Weights of a small mixture-of-experts language model, trained from scratch on English Wikipedia: 79.9M parameters, 64 SwiGLU neurons an expert.
Below are experts of layer 2 (counted from 0) of a mixture-of-experts language model. Rows are named router (the router's row for the expert), gate (a neuron's input weights, with its number), up (a neuron's input weights, with its number) and show model dimensions 336-447. Each number is 200 + 40 x the weight over its row's rms, rounded and kept within 0 to 999.
Before each expert's rows: a language model's description of what the expert responds to; "comes after" lists some tokens at least twice as common just before its tokens as in all text. This comes from a sample of Wikipedia text that the model never trained on. Tokens count by the router's weight.

# expert 28
It responds to: Coordinating conjunctions. Mostly "and", plus "or", "but", "&", "/" joining names or clauses, and the article "a"/"an" starting a noun phrase.
comes after: " and", ",", ".", " as", " is", " but"
router,93,207,236,169,205,271,152,153,127,186,172,233,238,247,202,114,221,242,196,163,194,202,126,199,217,232,214,242,165,232,214,172,202,146,222,189,191,154,187,210,200,182,217,217,171,177,208,207,200,273,285,192,194,168,235,330,212,191,196,239,217,288,206,157,165,216,178,222,196,142,255,190,192,163,255,216,215,226,213,195,173,222,231,208,184,181,231,206,160,219,208,210,221,136,162,95,239,216,193,172,229,262,196,204,175,213,276,183,99,289,258,134
gate0,158,232,148,219,118,146,123,252,143,221,263,258,237,222,183,151,252,291,201,150,176,208,175,220,141,200,221,225,144,209,230,228,255,159,169,218,187,202,207,132,269,233,151,227,209,213,137,216,237,132,231,204,187,181,168,112,204,209,211,205,190,239,209,213,169,211,230,228,196,221,216,223,273,163,211,202,248,219,223,175,177,213,168,272,182,192,180,175,186,153,151,250,227,286,203,197,265,205,222,236,207,257,177,176,260,213,209,202,184,177,233,251
up0,196,161,224,213,156,242,218,194,188,264,201,184,215,118,194,214,177,149,205,112,241,217,265,157,255,206,251,188,256,215,214,210,240,162,157,222,206,212,185,160,170,205,199,241,199,197,211,170,259,245,206,201,171,182,257,201,235,150,221,211,179,180,210,217,186,118,184,218,140,165,221,193,238,212,203,241,176,244,139,116,130,146,182,119,205,222,248,214,238,251,271,232,191,163,203,221,132,178,178,151,281,207,170,211,255,224,196,212,163,209,167,216

# expert 2
It responds to: Clause-linking words and participles. Words opening or linking a clause after a comma or period, such as However, In, During, which, including, and -ing participles like assuming.
comes after: ",", ".", " but", " that", ".\n\n", " which"
router,120,163,188,163,202,249,167,185,212,233,148,243,235,223,189,157,196,212,136,152,167,221,189,154,250,235,202,255,222,202,188,242,202,217,208,165,251,86,241,138,188,155,238,168,181,208,196,202,219,271,255,211,213,186,210,202,229,176,144,281,231,226,221,200,168,221,160,236,266,195,207,168,203,173,223,210,236,205,241,159,141,136,278,233,193,152,174,206,180,164,213,208,249,194,227,219,168,173,206,179,265,201,197,188,207,223,228,138,158,250,210,112
gate0,157,141,260,260,231,208,178,274,198,230,234,212,198,106,167,163,199,243,164,242,186,169,292,213,179,206,194,188,243,70,182,154,209,195,161,201,190,211,261,276,233,229,244,160,161,176,158,206,263,194,203,229,197,243,290,199,209,156,185,174,198,175,213,174,174,129,208,223,167,202,243,263,180,189,212,207,198,207,166,206,167,150,210,271,200,230,251,254,222,207,312,257,310,226,202,148,191,172,217,228,243,237,196,228,319,176,202,253,111,228,139,199
up0,206,249,203,179,247,199,273,215,210,223,163,196,229,251,239,234,202,236,236,129,266,127,202,165,203,227,182,149,221,212,220,198,195,168,197,218,187,142,230,138,269,201,158,208,175,192,208,226,249,86,143,142,226,172,244,210,143,284,199,215,223,255,235,209,174,210,273,195,164,185,246,305,243,248,214,214,181,252,224,167,94,80,199,229,242,178,177,169,242,226,176,210,228,201,200,240,185,185,172,229,282,201,165,190,124,223,164,167,254,239,224,205

# expert 30
It responds to: Infobox field labels. Field names in infobox-style lists before a colon, like Positions, Genus, Born, Armament, Highest ranking, Release date.
comes after: "-", "|", "\n\n", ":", ")\n\n", "Personal"
router,200,191,175,188,194,178,205,181,199,160,181,207,241,195,130,214,196,191,195,172,223,224,163,244,104,216,195,242,151,230,194,200,179,205,212,205,214,219,220,254,134,189,329,134,165,213,182,226,258,227,254,195,265,190,216,158,224,177,205,255,273,190,229,133,209,292,136,183,142,225,218,153,206,256,146,198,243,179,166,232,169,201,239,184,181,138,240,187,180,195,169,276,154,222,245,110,159,133,213,238,221,217,220,200,173,214,212,187,154,225,183,161
gate0,148,152,175,170,218,348,127,199,139,209,216,212,230,247,149,204,241,308,165,162,211,151,200,155,123,147,144,262,225,210,214,191,232,269,187,190,204,159,211,154,123,258,233,241,164,275,218,169,188,152,167,199,234,207,210,228,212,212,190,165,220,247,149,173,189,203,202,203,236,212,215,196,219,261,198,179,128,223,194,270,168,254,169,263,195,200,214,176,177,127,213,201,146,217,204,283,254,172,171,227,217,188,232,192,226,201,210,205,272,220,228,195
up0,189,162,240,178,190,247,254,223,197,235,184,233,202,221,211,181,245,236,229,222,189,221,227,184,215,202,258,216,150,217,151,206,195,173,254,252,187,153,243,182,230,161,153,180,141,156,259,220,249,261,218,159,177,205,118,234,178,205,231,193,158,163,256,192,270,150,179,191,175,136,192,183,125,261,192,233,206,287,165,101,154,150,197,155,169,221,181,193,188,215,218,221,114,229,169,179,157,192,235,263,229,223,216,203,175,118,194,193,109,187,223,253

# expert 22
It responds to: Determiners and possessives. Articles and possessive determiners before a noun, mostly "the", also "a", "The", "his", "their", "its", "this".
comes after: " the", ".", " in", " with", " of", " is"
router,93,88,185,167,239,193,199,157,152,202,192,265,245,176,101,163,138,191,157,187,230,191,220,135,139,208,198,226,171,211,218,228,221,196,189,178,147,147,223,205,240,201,226,218,184,205,207,234,203,267,219,185,203,134,269,270,266,172,253,241,261,210,216,184,154,221,197,236,263,212,194,18,116,189,228,289,268,164,201,198,211,197,211,246,167,174,286,147,168,178,229,216,200,203,186,208,238,217,156,212,279,273,203,212,191,204,246,198,187,229,205,185
gate0,166,256,207,199,258,278,184,221,174,166,193,201,153,256,189,193,231,209,217,192,229,190,157,201,89,197,186,242,252,189,208,124,221,151,150,189,172,198,146,203,154,156,205,189,208,131,213,199,208,130,209,185,148,192,190,156,194,140,254,171,227,198,160,204,191,181,190,248,101,250,155,221,232,161,176,195,241,182,298,192,140,180,240,262,232,193,195,217,224,204,266,200,143,155,186,232,247,188,234,262,248,155,223,209,205,261,200,235,199,216,221,142
up0,173,198,150,214,242,187,133,239,212,123,184,196,207,185,245,211,179,209,181,232,194,161,200,174,198,204,230,219,283,159,192,172,297,158,185,221,151,146,216,230,231,170,236,172,225,207,257,256,286,204,185,239,199,222,206,218,155,243,204,211,208,203,182,200,144,204,192,186,222,221,203,214,244,245,197,195,291,278,157,174,155,179,209,144,198,244,189,170,197,171,201,264,171,281,252,166,265,180,221,192,177,204,186,241,269,246,214,217,193,201,186,190